Experts of a small language model.
Size: 14 layers, width 512, vocabulary 32000.
Experts: 64 experts in each of 13 layers, 64 SwiGLU neurons an expert, 4 picks a token, a softmax router.
Training: a variant of Muon for the experts, 652M tokens, 4643 steps.
Below are experts of layer 4 (counted from 0) of a mixture-of-experts language model. Rows are named gate (a neuron's input weights, with its number), up (a neuron's input weights, with its number) and show model dimensions 192-255. Each number is 128 + 32 x the weight over its row's rms, rounded and kept within 0 to 255. Numbers have three digits each.
Before each expert's rows: a language model's description of what the expert responds to. This comes from a sample of Wikipedia text that the model never trained on.

# expert 43
What it handles: Dashes opening list items after line breaks (synonym lists, awards, infobox fields), plus pipes, quotes and parentheses that open table cells or names.
gate0:142108088184125130123130128121117129145143038141174112114113129088151125194195136153090151120117059144155127079077135152115120042140132135129145148142140089083174104137105183113173146162155116
up0:131203105142133156127170154174122157198156108148109156114114114117094150082150128081136161145106125133156079130084096158159114155162085138160171096124111122168178107145065175094122163127092119
gate1:156154032173159106146103150113157075152135133133133134127174151165112150159165088159139157157133185123123119147165129159129135117181170163110106123074109169085109136125189150139157176133114090
up1:147073098142165141128168088111181108147145118081142078185167138159073148123165102150121132081193108092097136086159090130128142105100128074154163129127137074128118093146025173102133099096134161
gate2:143099118199183138138122171162126184104115075119070072090135138132172105154084078165195172139143160082108136090110170124111070139129110102089171130125126107160141152061161069189047176128145151
up2:164164086180196170151131139134180168099110141074125155177207151130123135126197117116142123092109168119156135144121138157161142140138109097180121186162109159104164140149089111143110167147146131
gate3:121109099140085104144134124099142122124083130140108183141177076135058134095047203157128076147143109091155146129085145076110144106113143129152148180137154083087150150125130120106207111108149127
up3:146118108138105145135128110119117075203075078141167116161122105103113128151113097089068114133175156176131060122106143136153108091078113085197154168155160117145169230178157170094109141142123185
gate4:160092173153171117140172142142129115126102104118135132134167126132142078102158105153082089147140195151174166152139081131082116163165119139074144149105141138135076119183092092113179113165093151
up4:129109136116114150085126155180111192152154153086124126173106128115087130156212135091137125132153202078062069199132181178126087121113205139071123152161120117104086131150164211131104138082130184
gate5:079098121085128085101151099119099158074058124164135189167119154132116136167129147100134173091130147165107156122089053157132126117089148174182137151095128072138128148145207152149141154071092114
up5:092133112072108194097136111106075143155104121099116151145088092164103099141028147107174104076078105154090101122121067097111120191116161143191113133119119105150161129092185122095111070169156120
gate6:088196211136111071087128137098078097102164107132143146131098164193086133081116123165165144109068121157088091174111140168122118118106164127194093072139112142087154140111109109080145117135176119
up6:161153081083150080169121149142148125113102182077172086097138170092097165139049157106132099081156162219119153063121071130131084125139058073105078096053126158180135142057161094105122143146082139
gate7:132106086155108103189088140125095172164106137089150190141109064193130168130146074150137094194131060118117181118135136108135153138089080190126172155142091079153087155081141101154116123120140109
up7:169156154106106134118175135092196116098124075129149126149140118106147097076116081139098088106173096095069148183107127077077173131114123093141107137157059079151183152157105139142156058125138120
gate8:195198117134137238083179094128135109145179222111070114169126107079102118136089207140143139123122126124129143134157160124099126144144108117151132174165102101099183133151091170154162156120087103
up8:117131126154094133120122166094159100108157119124091134152109137167113096163138181149140159173084105131114124145130115146108187134105227162169168100136112165133132128170141120101117122140153130
gate9:176141132112121112123154154084140110110166098160059128101176129155089174085154114087135106149122115139128142131110105113171153106123104145121151078103119128108146146169121122159128098113187166
up9:189168139109114108139092101034135166132138151107127113171181113140110133088113127118158092143154066172107137109099145218122122116129179113115120126174125118137100149151112092109085085120176135
gate10:155115152152107144155131106093109110148090113096125109133149116118124141101094102120130051136132107121149101148112048064175118093063152173139117084193094098134173143121116136103097107153114099
up10:094083132172075135070124081189109149137126105096041128091122069142167124079082143166115199076155130093096134142192069155130180141067126140143147145081184078143142155132129130097106122148147102
gate11:170187068133169165093119073110074066174204128132130146187114150108117111117178089130102128092189130153126149083175177188064126156136108075149107122108144161143184118127182154172130179133111077
up11:137121135121069142125139131157179119129153121099148105107156150077121123154072149125151153053168097132106125133122121124117117089113092078185097165178148175147115156105180123120143129166170143
gate12:114182190170130168086092199085072162115108098115132146087071132120101159167160155136116113133107126091108122156138121144120117115122097107170122053096095159163108151178113099112144123126133140
up12:111090071167135094146130096095121089060079111135132111089110073116136108077214158063115140174120080131191130130120122113109120168155122168181108112114117142094100046162135088193131165086138093
gate13:128146130143120125078180120153135102173130182114196117122112121219135071072097072104153144153112085148068113132130089141113128168058142183145152167124151096140138221152139061112098098134081107
up13:137169105106041137197151103072111161150120170130098146065100100125172120078055115133135147134124119153179144173176116074182107139141147117194169138158170060125161136124087139070110126104155177
gate14:140106165092062115116111107122154112115127082104110109131131187089110103118153127148026115099088084121133076098072099141112154136090161098143141107147116076164201084110101091200185125106138091
up14:097134131175140151129207191172134146138116145110089144173114135091075137091160072201149129123160137131186219141116150166128132140109161081079156200108073133146139125172120164096126156110134176

# expert 13
What it handles: Hyphens inside compounds (nine-year-old, Soviet-style), list-item dashes after line breaks, and first words of proper names such as Air, Grand, Super.
gate0:125100147152075158103194151166122125124091140062166096127100156117110187120145125132173153133131101112155144130089137145135097055137116166147122095178126127136113080105127108141168088152148095
up0:073174114166163118129148140112114153127123089206116086108157087104086095160112132083137114136168116182105137127169128117181169162107161139180093128086114180147130114118149137103169119069088078
gate1:159129143143080118136103147108106125105124170156140073123143096098144119110082093136168127171062129160112201170088117127130138196136087109195176061160104132107107132175132114098173103118122113
up1:169131095119082143139093152121090123121133096111077175119208158082171091201184142076125077066070083144147119083203136224090127129125120188144169165063112127189106170137107138082145185139174116
gate2:141117160151128128121084112147124130125155093102105161115102173128138153091148141075215168156131107177156166147131141146125142107131187111147137069139074179087101214088103185145194137184104049
up2:170181111161096110166067157085194146130095129115108168154159162152104163142132036124202142123134100139136170127179118140148105155149088092122102157049149078127103196118131121084157183174117120
gate3:126144092158101123082141163125135106115170128120111133122090096140153038065094127104137108135149112139164075100109059096076099135068133114152146057147136116111166091139149080084062113134116158
up3:113132115098114123157150125083145091164139145167096095154180109104192100151194074160167155068133159161139108134101155109096115203132141089129159142072178116126139125168152142083092109121119133
gate4:099098122088079061128134112131128092072144122164105093093182151081159074095090094148133163212146138096215157154177128173106116138133131177127084122123113152151132128123141114061088136128157130
up4:142155163116160119069054160095136144108173127138164104097143101127116170110162111115085124082105121095141116136143114192101108142127167128105144134143158144222052067129133111123175172118143094
gate5:108158099145089108163160118132085135095110151213074123189141149141158123165103072149129179141067092156155025124136153106120127152136102162102180148135110135135081130128116116139115115142103190
up5:088103126093110137139092124136153164174102059159133152123118147113138151100198216134143166138149139094186130124146162087117052206089160077192137166085148155141094179160173125085124191113159038
gate6:080203120161096177175176136124135187145149182106141095149103092105149097072169152112085099109153171149193133099202151136125096157109168185161123107111092066137158125048127078187114139096138104
up6:143093152173208095150162184158096133125072143172136070153097142064112126162137116125145116119181166124159144121137168188151109126206130134116107129086083121137158173154121134187183111121177158
gate7:153160092147176114174111166172115111176152172115124113200081126068129103124141220123148058086195178134160149131146169135076160069038104178125167095153168115174139138131140110143151121160142135
up7:123126082070123105057167165103092099113173171124072118102128110184165095186105095133148072154124209125166162120072066129119088134152124118064132158089178083120128155141172121141100076134154102
gate8:209138121150131168148129105061100107099102038103137160096172141081095078150103095161134170122155163070157187115166173173160103152163138206181128082114123075102133087120139150144146160096132137
up8:131111119158086121133171144089120120148173127128078114154131096155179124087141099124102183094086125100153111148151155115147171174095143122146107139150138162098127131113104143071130120130136097
gate9:148127114157092164139092144113119093100084148137125166128125138095171088115164154062080111142155150077142134146088123141114129105129134123110131087130136098102120144126131098162196151122140202
up9:159123151096171146098201116068142126145104153121190176122106124146144139086158112151156155082129118128109084105075127126134149140097157126120114147158155118118149144166137134114103142152138156
gate10:131122077129087165112072122117102043125132046086110124066081073118090131138086132147120096189089074139139195140085115122167059125154094170119181130122086115175080113147165097105120089144137148
up10:144140138132166119105145113153128112145136047084120161161120211141122112113111113079116082156125171108169101147124142148124117139112162035109123074129109135123130181152129102068089116159111006
gate11:092125093171152129155127148124074122060176118142141159137095102117076124154170102131082082191148121193099122119124101199160151123185114125122148131129118069149130166060129161181116166081082171
up11:096107065200166163181133117126129143067162081144137105077120163123145085155088104113110094131111125144109168111099098138124135152106191126100111157098102107110062179096153134165128097127114143
gate12:163103139156137111123187098131095161142120148115158158158093105152108109134125086142114097110148128114143131153158113139094138152133095130160118116140144113128204142157097144092140103158184116
up12:066127115077170126096206141146138107065149073127131103132109125103145076163163128087122172077177134164081048104133111123090045151115152093114109147084116198083143131134152089131098092130147123
gate13:096108155128114120156183109147143087144053126154120131135135123173128122098197075107154193136119102160117120106128119112151105087115120170093104115102122136095120139090128063058077127108141150
up13:138117186175079158180141184114103147115104179141071128103150145153108110082147145109131109137117076096134139149127170089113132157106169118145109113122129122074096106141130117118103136141158152
gate14:116128158106192124102086139133082143100141136145132094164145127162148057125194102118141132135147084125159116081143140077130148195083153075186156120108165126158126152191113143204092176106075097
up14:147125121122135175119090161142174097155110126150167152101190120173123104123065099137096097090149172100145137094070131136155107134140126071107128162200105090125111172173156142076080087160139046

# expert 1
What it handles: Possessive apostrophes and nouns about sport, film and careers, such as game, season, football, film, round, driver's standings.
gate0:122166157097050172137177139116133129191160119155166116137166077114153087059107077102157125083127139106131107123144148131160104062125106121188135136106140139140127116146119117132104139113154076
up0:117168114127123108087138118180118153093173177182198138115178140098096126109178151092145102107145120160120102177126144152143054113090132134155145111070175123101179116079117143115224065122126100
gate1:189131074083126153135091119170167102133107105173163177069152160119133139183140178126127118145131157131161088167118142151089131157120088149106143136132138115137163170125114152119109103097131094
up1:232118099146170116104115122125158120133142098097138087131074127213144136092113151111171099131131142153105136112122095122114123158125136157125088154117146118054118114133149146142163154152165127
gate2:094103127154198155094120106157109102069129139087138102137060105138116164173165117068135067144091124136093050169152136070145152104159148092120131153115091143068130075136113149127108108128149150
up2:125128083141129146191189124108122106179078105156175082187127165110114115174123123121175134131152159083154177136069103091152095169188144123184124110147138110172109101122157119076118183106085153
gate3:169097178122120159153151217077121136145093159153175094143116205117152102100105089111082070146121148149105113137158158147126171165061150092124129109146114153135175098210182077136105107177153169
up3:141139086100163142122204141171110182097155109134061135164164127102122126106226108163100123150151117175137105142137152138176110123182153110177153116110115101074111116109148120110146138133110135
gate4:178166118102171157133142048081152166207092097070161117057146162129161206119139125116118125128125152131112163092162137157167140102131134134164153106159141097132178132071076108187073074071006081
up4:129117103148126101130089088145157108148128137152214145111069107093151146132088145092196097118099180093141133177085145159159121112102141116151105187095094139149162143134159075138109070166150072
gate5:188108175145138101128172124126114141127122098171110114147113097109097117130164110142159140147179153092120182070119114097108073087137073116150076067118122109115180164161099081124157076144126168
up5:167179087134107122150153117160112118181105105145083151096083095147147185153104137162089091133092122051100135165154139102172163168166171145099088113113152128071070133136138174082155081139139103
gate6:094110109170107139114166142127125159147151188118109181150135158162144124115075187162113133083169104098135097184186121183148086159148140090131168199130139108177126090196059149073123124155083095
up6:050135067113075106139091131118072139152132096205082086138154142154131120122162156189107124125179101151152208137099132133089181106106215215164068166117160162070164131116139114166163108079129127
gate7:102125139061090011132111113137077156144126110102201126107061112111151102112104135101102114143165148151174217152223097111138139152156093199136168147129083096081122110092154155193135152088127094
up7:060169148151136107148093161105107063116153182073089110222130125095136107122092141092138139118114148146104187135083086082066059091108140072144110127126076122143148161134215124160110161202167135
gate8:111117139150175122203079104135095169105124120110135081121063157100119125097103110109118119079112136167159154179164152126178123130099170086100154056136121126150140160128114141182136101126171133
up8:142108134140192108156136172200142131131100144109204114132123197121140092126093189142060134172159122129162107147159113162159098101132117134121154119151125115174183103196113132154133126098098138
gate9:120101108059135132156123163071096090130076111143133159142118104128107170134104157137097101101087163136100167103120159133204115120056134163137105168099146129150091120071135206189125139079160129
up9:123174170115110137107102113060136132120112155098081076166080119154099131166121121115129133153084107136100106115148146052151126074152125145134104137138107171108110124102168167183131178120131089
gate10:115129096099132143077136101111140133082105190133094161110110121096119132099132124079098162090126141156133161100123119139178120161146123102072128056105082131138135190109123143144147164129175127
up10:091093108056130126128170150120155106129191123145134086113095116069147126161182122120146102108122146118100166122123049129125069113144146148155111139101093146107136097119108112145157177087189127
gate11:131150129083153185126144147137208105173056126108126104157134108134113104124084095187149176204120109062126074182058116085129132165105167115173205098177148152177170140106097182121096090101176133
up11:159123151125093186142124167219134077148085070207144129109166135066124212150105106151118104133118136148098154070090172120095111153216116162158147131198129150125152123052053120183085128174096161
gate12:101123127087130177083123118109161160143133094130157134128157112092106152136151127116110092121136144093129096162156124115097136106099109191106150135147137122057133155115123088126123131131157164
up12:088104132131135143184074093154112144151139139138142088200137221094124133123141160116172151137155118103171075162124118122145178175140143179101085112143119167150110124112148107142146172118176104
gate13:148086163126086060152147107181155194115176138115149109139157096111136156031151133129094071132203142105136123145146109133102064113171123171142180141146171148142096085106202110122149157096128105
up13:167169072120174166163126190109134102151162181071151142136132116120102127133119021167167156082187106119167132091129096068148171156124106137151120116155139100105112124117122131089131150134147130
gate14:060132152110157141120104160173152145076099129130109118090144081137153098140131186155144171095179143118121153115119137113129142061094143144126109213119114140155144142122126135129097158065120136
up14:129117127147168151118165112161158134127141140099140111128123114143110131092118163117068138149166120154152071125149191113096070116102155197145170162119166117125152062117076198158134157138109086